From a checkpoint of a small mixture-of-experts model trained on Wikipedia.
Size: width 224, vocabulary 11752, 21.1M parameters.
Below are experts of layer 5 (counted from 0) of a mixture-of-experts language model. Rows are named router (the router's row for the expert), gate (a neuron's input weights, with its number), up (a neuron's input weights, with its number) and show model dimensions 112-223. Each number is 500 + 25 x the weight over its row's rms, rounded and kept within 0 to 999. Numbers have three digits each.
After each expert's rows: "comes after" lists some tokens at least twice as common just before its tokens as in all text. This comes from a sample of Wikipedia text that the model never trained on. Tokens count by the router's weight.

# expert 22
router:529503533510495492489491479504536495515497486447484488517500498478520494521479497507470526539464419498532518444489470476461493479501498504541533549513497527534531502526472467485537511524494483507469529499492485503512499490482514470529474473507494486477545491490475496470485499468498475469487482505484523486512526455460537511490474496515
gate0:525491458470477540493488544523533495526510519479515477516444517482495514458479496490495512480534516553511532493483511464514453486524469497507510546501516473464461547486516497437496495545505478541509529490462524495523453507494522544512470504512509483501531506524533469488485519476462498502494504501507533518502473504495455483466518525494
up0:493465500498524505499514549448505489528533486492503494485501502464523478483523517508494461447498525494466472556491478503493483475496503541544505494507533464515500509497488516478524512506509485515529482496516516555485530506514505525501511480498502483533495500481483466500483478482460475554462513516458500543477502480487513505454536498523
gate1:503547511455506502516482482502516504522486459500479457445542520510484523505476524533483535471448533510527534523477461482475508529466518555506504478509489499496497473482511512515502514490547513490531461529537527496498488450481532478513525507515502500520508524485448551458512492523522483512479492508502518494513494501518505502500544496496
up1:528539430488494467565501427486515494488547495515492532533526522514489503484517485515513490477493520471487494522453479454512550531501452521547506485470511517491459518498540530504504497485547456535449521474544462532495505508495503500489518516488500481499464495490460489503468523510497473516490508556508509480482459483485484501479519500496
gate2:556479488507516457435512503491476527538504512530471475497512505508483497515517488519467485465495486525522496499480514511472540477508513507534501479512488562490480547458493489512501462539478507509482523460527487515532477535472466524496488491517493511460501512473493461509495469514487515477494561497457543499479468503496444553502502474512
up2:548511477452524509505485503487516488486518524534483503529506507492506484477487485527478547499505492510456540516503512526471546459506504501515523455485562543493523469457502463545509454502510531489544527532545503551497528486509438490508454501488530519479467458472463513509501510506480520502478524496513500503495512456464520502481488479506
comes after: "\n", "-", " of", " in", " as", "."

# expert 8
router:511508519523495482468472484502518441499495492467531449502493514510525493501489541523534512481502492451522543534457509498482487515476517482435513521498489489525508533472504511511505536470484501477507491480548509488535499509512493526520492493483499535552512497514514462496421482560531517532522528456497506503530485505449481512486510523515
gate0:524501486465485506541436470459488473523504496516563525520490499530469518517530521524470520482507458471498504495468519563510489527455493513488497521492505518486542511510486484490528498515488521505501478535497516471558507461501508501512501484431507508515475522501506513499499524517483497528497536480545510484514480453497495476507496519518
up0:501491538510472507428513453480512491472501522485554509494481486514488535523519515477501435467518495471494507483525529469503462505476544505469479501517522458478481498470493480514500502522513497516483503499474484473501525509482481528517487490528470491521518520477469542508492487546449549521465524517505474540541491497530491470474496486470
gate1:494489480475437494481487524559474491488474517516529474505533509497472493449497538543514536535505500537490502512488485513517465496515452533511483497514513480510521555483533499504493491541502497498514533484494527497482496522525483497490502513496485474513536462506540479519491530462531473518481515546462497490530498522493552479522493486507
up1:507525498507466460463504509525527478475522507473471529528518513489523477523506528489484496498460524479524468516557428484500520535488494464468502516475525495541481496477486501484509482505462457498524512522544538442464498508493480523461463507488508484540517483523478485477494460566467504492519475506475494470477493518517501472472495501554
gate2:485470487499499520493478495466486514500539513500514516567485511498521513519476544481527545463467478493495479517505491502497499519479493480464489445507522524532537495523509475452524549517535479485521566467480489502475509511491519492481442519475498487515502475525530477491492479501551484531504500486467501514511502535492512523500458527431
up2:522513486565492470475497480520464501498464504479456490455526479475475484491471470506481513550485499458485481536514533487520519482519493489506485467504535484465495508499480499533525521499478547540501459470485517521505560507493487497478482523492509528517498504470495480491488495473487541529463520477492539445461465498509432511475492479475
comes after: " the", " a", " was", " and", " to", " The"

# expert 6
router:525475521533436470509509519532493489535532517468490488469488504504509504508502482488529472536511475483546503513511501484541542479500489503524542505488486498445534504499501483480455508517497509492499546501502483513502480503500495486506523493490465461477547481496520484492497428506479539488477511476506450473531470503495522534561487474494
gate0:484488517429469513535488520502513500474576498497513445499481490445539495497494531532476486498491536498512495502540501521528558531501535500463493454481511526503541477503540520514483491513550503482467503502549494519510510498493482512513471517567482455444512538526530488477542514478500514520506456498532488499526492511524531464517498554478
up0:524520530491512537493538516504536469477467507487525527473527478506529498528503494512481524499467499476500486508515492524458529492503508514474542469550550538503504452474479530507453487571493528545506484472490530525507518501490474520508508539509503530501525510506513478545518502499472485468548559553535490499500476487504493491514483504525
gate1:494460531470485494516509535480505503493477489494524500495550505485499516502542519542495522557464495482506521511530484484520519512521465504517485496497499530466489528529512518533523496499474503524515516470489447511477541479498473519487509509496477481490461468511498508552520499406500452508519504503525529487501509544531495497483524481480
up1:470500534503453526569572512471475499529446507475489536490570506515512505502492526496490496489472487505451511508482496484523468458522499524538442488526556490488483502460435503492526537490507447489464484518499497489475497532484506498485509505482472490555487517497537489519460493487498482478521497513467549499506474499516494527503511472511
gate2:527532510493502455447519480467481509506473509495544512500474481492514518533511480501526519495540512522532493514525523495552517435442491462497480516478484529487497507505493522487478448502476528509469514475476507481506516516473497490470452481520473498510541476526512501497524484509543517472518521500529514482546460528448452490475531466487
up2:501490484497496450537532494518487460462519496493491529524496504520508489513507458495506462514520483475490479508465498528535518508480501520483471523463494466487507505503544522463518448465491460466492510479464510538495523471475464503524551524493484476530500463463508480498500452507473466448477483503537520451517505488546501483485517509470
comes after: " |", "|", ";", " N", " /", "′"

# expert 10
router:534524538552472514452483521530451522516475491490483467476493516514547499568501490511539523517502468498528491448502486484483518508467507515514493524506464532448533510498451498489499495572476468514463528539513518520483495501488505505517473449517501509481521490522539490525515448508509514481468509514460480500486552494497522555513499502495
gate0:530481500471453495480480505492500494453499466476489522496502506514510486523476494493502520495491487506530492513509509485503520521498536496474480491510464529516484492474523532512458506539525521470503498512515545485493558482498521504531488519549522516471507482505502477496525533462511486543508508545491489496489491464529498542483541512513
up0:475450510534531524492509518509531456474453483490514487502511493497482505494496491443531515498459497554509476496505524506470503481551500479474503518505509539520501504481525494453512498498501519505502504514484494454462516511504478539487484498431522520494504523551509474510450505510486480489529557523522503540533483488469461512479501543540
gate1:535500527517537534532485567492499506552522518512503492545523497467500488489500505482496470530461478495529457515471465479510516499451534528444462512503518550477515500517477533499482466460505485493453492499488485514465485469499483460502505452469511520512485494488526475496513514451486500535521513503457522495503519480464501501540487514487
up1:488464506468473514524513483499492517505491506499522481538495549490518517472464523499511474477557514439485503478473513457507483475489533513497476550508498464503496498538493494500536482479501504519541493496560502527475485545504499521499526503518463505454503505531576511495513503481480474453508549510477511530513503502550522499505515509544
gate2:473498460518503462501519521491511545497498449498464482482541550510512451510513508521492513497475487521513534508473555488475514481498481527495487490439474480495480473520493497506513492502492479476497463556513490540569484510491509509513501515459472506459523490507472474485493469543501484517486472531452514506513481519503531520508518473518
up2:531507485514484466461496506485501484463540484478478465501500492462472465512500498481462505500513488500537542474487492498486510498515491487569523506527529513521507558482487446511505548522494458464486555487504520464471527510486465515516464455476517496467513502497507447511512451489515532513491489514544491532482511496501522473496454506493
comes after: "\n", "-", "ed", " part", " due", " one"

# expert 17
router:510528510492495524513467436440467502527514489479525512523500525491497504571498542508519507497522527510549514472468478488511504468492505503524483535522489496545515545489486518511488519485527466537464501548511515461547466500492507439493452531497533494530495497490472517513432467489487468498538526484502514474501497472495514543521519471527
gate0:508508466515497495500497492433505533511482495525515510536505469503478531520466451483466501501482511490519521540483523533510473467520537536479500521468461505518460557455493494491526493524507509539534474494523495522493465476520535455459459519508497531480512477466515517474499502515474536496530513496521489522540499484519493480475512576498
up0:480458494499519513489473532492529508493470463489531491494457494544485478499504555489531516529490473552501487486490513488525479523526481544484500467502542506500535516509516486531512474515514563518513474535518502498496520497487492511508500486490495497527462534526505494479525510497521454497447519449520465528493511452518472478475530485512
gate1:538480480522460482503484479490471483505523475495531480509514520498494501494523528537489533498504455465504512498468507500548486477493539494508463487514450523487532490511530489498493491483475565478453498466498539473505457493532530526503491501493492480456483491574496551468483520491476478533520546471478501472504524497515523487445492521453
up1:518508489496503534513520519511464530488497459474515490483468461495412484475498510481515491483498465461510486492530524502473522518485536535519492512461537512483479525495483470525463484476472478510532480535475531503500457492525526526495510527501519465556520534487491543501532503476478522476469504485510550475481490533482472512492477531515
gate2:532516481516494487504503476526503475491535434480522508520453493485475474511489511519507577455477462477533519511452531495528495488497516515439496510526515510476512476482545514504510532484494488522500543500473436532491461503496464517543467482496515471517508459535452551437543504489503484465507543468535464476528482524511500493492519504491
up2:506513512497475494492459536520523507469505487542535479522551499511497514534511483540474498492494519478505510472485422526449475502498455556492509476464502503510509521473553531512519483510492493516496493532533460494544498512452528535510469483544534515478484517480525499493539519512514490488488535506534532516483520517429465516500537529511
comes after: "\n", " ", ".", " 0", " 1", ")"

# expert 19
router:530500513550538501531495522494523510517496501490480497482468507529512509508482516505504520543536512547534549531514501472463523524509506520486464488476469490506531504470489491532496446453507493503489504553541497499531506513477512538497519487547520503485498499490502538502497484537455470512508519473476487527537502504479519493499485487512
gate0:500504463470516501496519500560527514510491467496526503473484508488487493523536519476485512536515490537489507515522493487524527505508524516524474511489506482490512526472483479478488477531499495478489533491490458529523503513515512488506519484492540484508494566559536476453555491496501510487549503527425445453521504495469529490506472495492
up0:498521516469500487517465525490535482515513512517508505484494464501521504476518454509485508462532482521516489512513507503488514537456521481507523487547490462525473516552500477481475506466463554477476517494499494516455521475510489493494477509520538506493487521552489541503496503539465482516433501487540515459496499472502464532515475565483
gate1:495467471514505511500519508496521493463493557556492500528493484542505475478479497494519489484492509513481537537499514507522510453479516513502491512533444522489467501492481512542447516482507523488504553508482471464538485498523444484494512508484470485481467487506466507526484470545497488514502552490457517486483495543523469514507482513494
up1:477500472471487494517487505494513465498511494502512483481530495505512552500519470481497530489487494530540503493518483527489491494486501500489476485518450511474510490519509463508509519476511493511504491445438531503454488405471485475520521472476490503499475515525491503444489487491469457519515493540530493553539485540510476467468530528527
gate2:506479523494520471523508516531518505479551521495471482464493476511530486551494508506479506499502503489478508530508487494493522510494510518521462521519482521495519505457503503518545460512476489494513543523516512468487466495494538528476488508523493553561493512512521500479515485492491483494533531444499510531488498499468526475502506541468
up2:487519516541486554489496477484539495532522511507507461495455480521518527501475488517461555459498472513462482523486516482477497533457475483487481492479520554534529451514429491523504509489478473508524475490520498495559485525485496486463488474514454462476472498433536471484463516498473524517503502485469468496502492520503525511446516517522
comes after: " the", " of", " by", "ic", " for", " on"

# expert 3
router:506504496520508500524487472518486458544500536487457489482488557499538496454509504515514508519511488473519522509497499453449486483532514514492529511512471538426475499525477511493506482507495508500508508465552512503495476456512506513492456465515476490477513472486510428526500460477520532512472516459509508500486528480499483499502526521494
gate0:528516528487462477478501470481470487479494523454497490479513458470505532520489463484465542506492513555504531512500536499480511521511531478470514526521524497508516499481484539501493480519516529481503545494503506535478524494559518489489495457515539484506479456514484493519464478487473474479495477486519473467543497558482513474535534500505
up0:489470489543467493517500480508535524479498495504497501465535555501442509481484516500482525505470473490507549489529514523519489514511512540504519498539526482520484497488487539518481463515542525497463510502504534493477514544527503529496511520474503498477489492498479550528491534488482475492513445458534535519524521510483457487525441528502
gate1:477511502512505468484453515485514486520519505473505498526501551478482488463490492470484512497531487520542478517477498488532498463548543464499478520498494514514487450504509484478485458522540484493462473492488464494497483496506480502490501466531469488509522494509489466536454495520535523481479449545528451521517514496508522508528486521510
up1:471546533497517488501487556488488464502503498509509498456505506501504489517543503474453494479480508484482484474520463540511449485466485487498536498485508484499495502512567491519493522543480505510499514506486534527497510549532525500563529505491515488510528481484518486519499489492476531453521531498504501492493488510462493506478524503486
gate2:496513516532485503479489496504516514550505498499497516479471521507520505471485480518531523496480505526502517515539524523509520516510488478530509498519463484498501490544480551546504554492459486497470525488545496515500479477511500507486451484522477540502505472489491461546484514544469505515536522495516505514479489551489536455525476512465
up2:507485521485523466515512505504518514547506515530499473559491522519499486534534488501464499485537528484513513472469464461527523495448469512497470509501566520478528489515535503508490487508536514492518524523490482485502508568512483526505491524505502469458478512453494554509526476482491478485510522508509506534534462475498496498478500523473
comes after: " |", "|", " L", " B", " R", " W"

# expert 5
router:528456481506457484487515476487459488505486489477502494495518480481551531543497502514512523538485525521494529494517524469479527493502523514480482505486492544536496561479445510516503511502483489522478526518512536515500439493512530528520530527529517487509492508485482512498541482480471506458497494504497505461499522506540528532474493464522
gate0:507476496517481527460487469502495516482531480463497513477496461516491477580507502530489515527556468476500558498489477506475490552518550506492500504513510489495505459500515482520457505512512523480515490452508471483524462501507505529498537509525520549466518516469458518507484497473487497477482493472511520480481460484490485480479533530489
up0:494504497567468541491449503483523494517537543482523471545510516481460543530494497493489491478509502480522481488447480513456476543496453528524535513482497513533464521514516478493455505511526525499469516504503535478503455482485509476489510469520503502496516555521519494515498525515484483458529527498514516468454491504513536504477510505501
gate1:514507500519494462515476481464535517488435498496498496560504484498519545505522482488477493519511534510547527468557519509499540468503465500494481477508479533520529539487514502530476546506470489524470487524490431530489485497492510499504545501539465472501508469482517505508510447491518485491485512510560517501455525530533529499499451509483
up1:488485498522483530538508487496498436511527508534524484523565519506527503530527491469523470545503478477486469523482574502482488488501501488457537511478504536499508518537522517531500550496458491494519521497528483513469491459462502526536501516517506515507491475545506549526492482539512491522454528490501465501506528472514508525491504471532
gate2:511489497511490458488575523501478484487488487493441476486511504509478519548484524556500515510501507505484502477521531462490516498489546507475483498505495506533534509473532517547529504496508473562531497471511531549517511491521551512508529514488503497508480478452493496473541439477467451477436489484512452509536534463567528522489506456479
up2:505475454456530527503496556513551490474479512491492529466512493528503528543481499518501487486488492570493489494514509496460515478493536434463479507462469460504522510533463527512491517527470516489486498526524481501475507505522525515493509515509487519515530513512457519535550464493490515482484490515486521479509551534521514460511498466553
comes after: "\n", ".", " ", "==", " =", "==="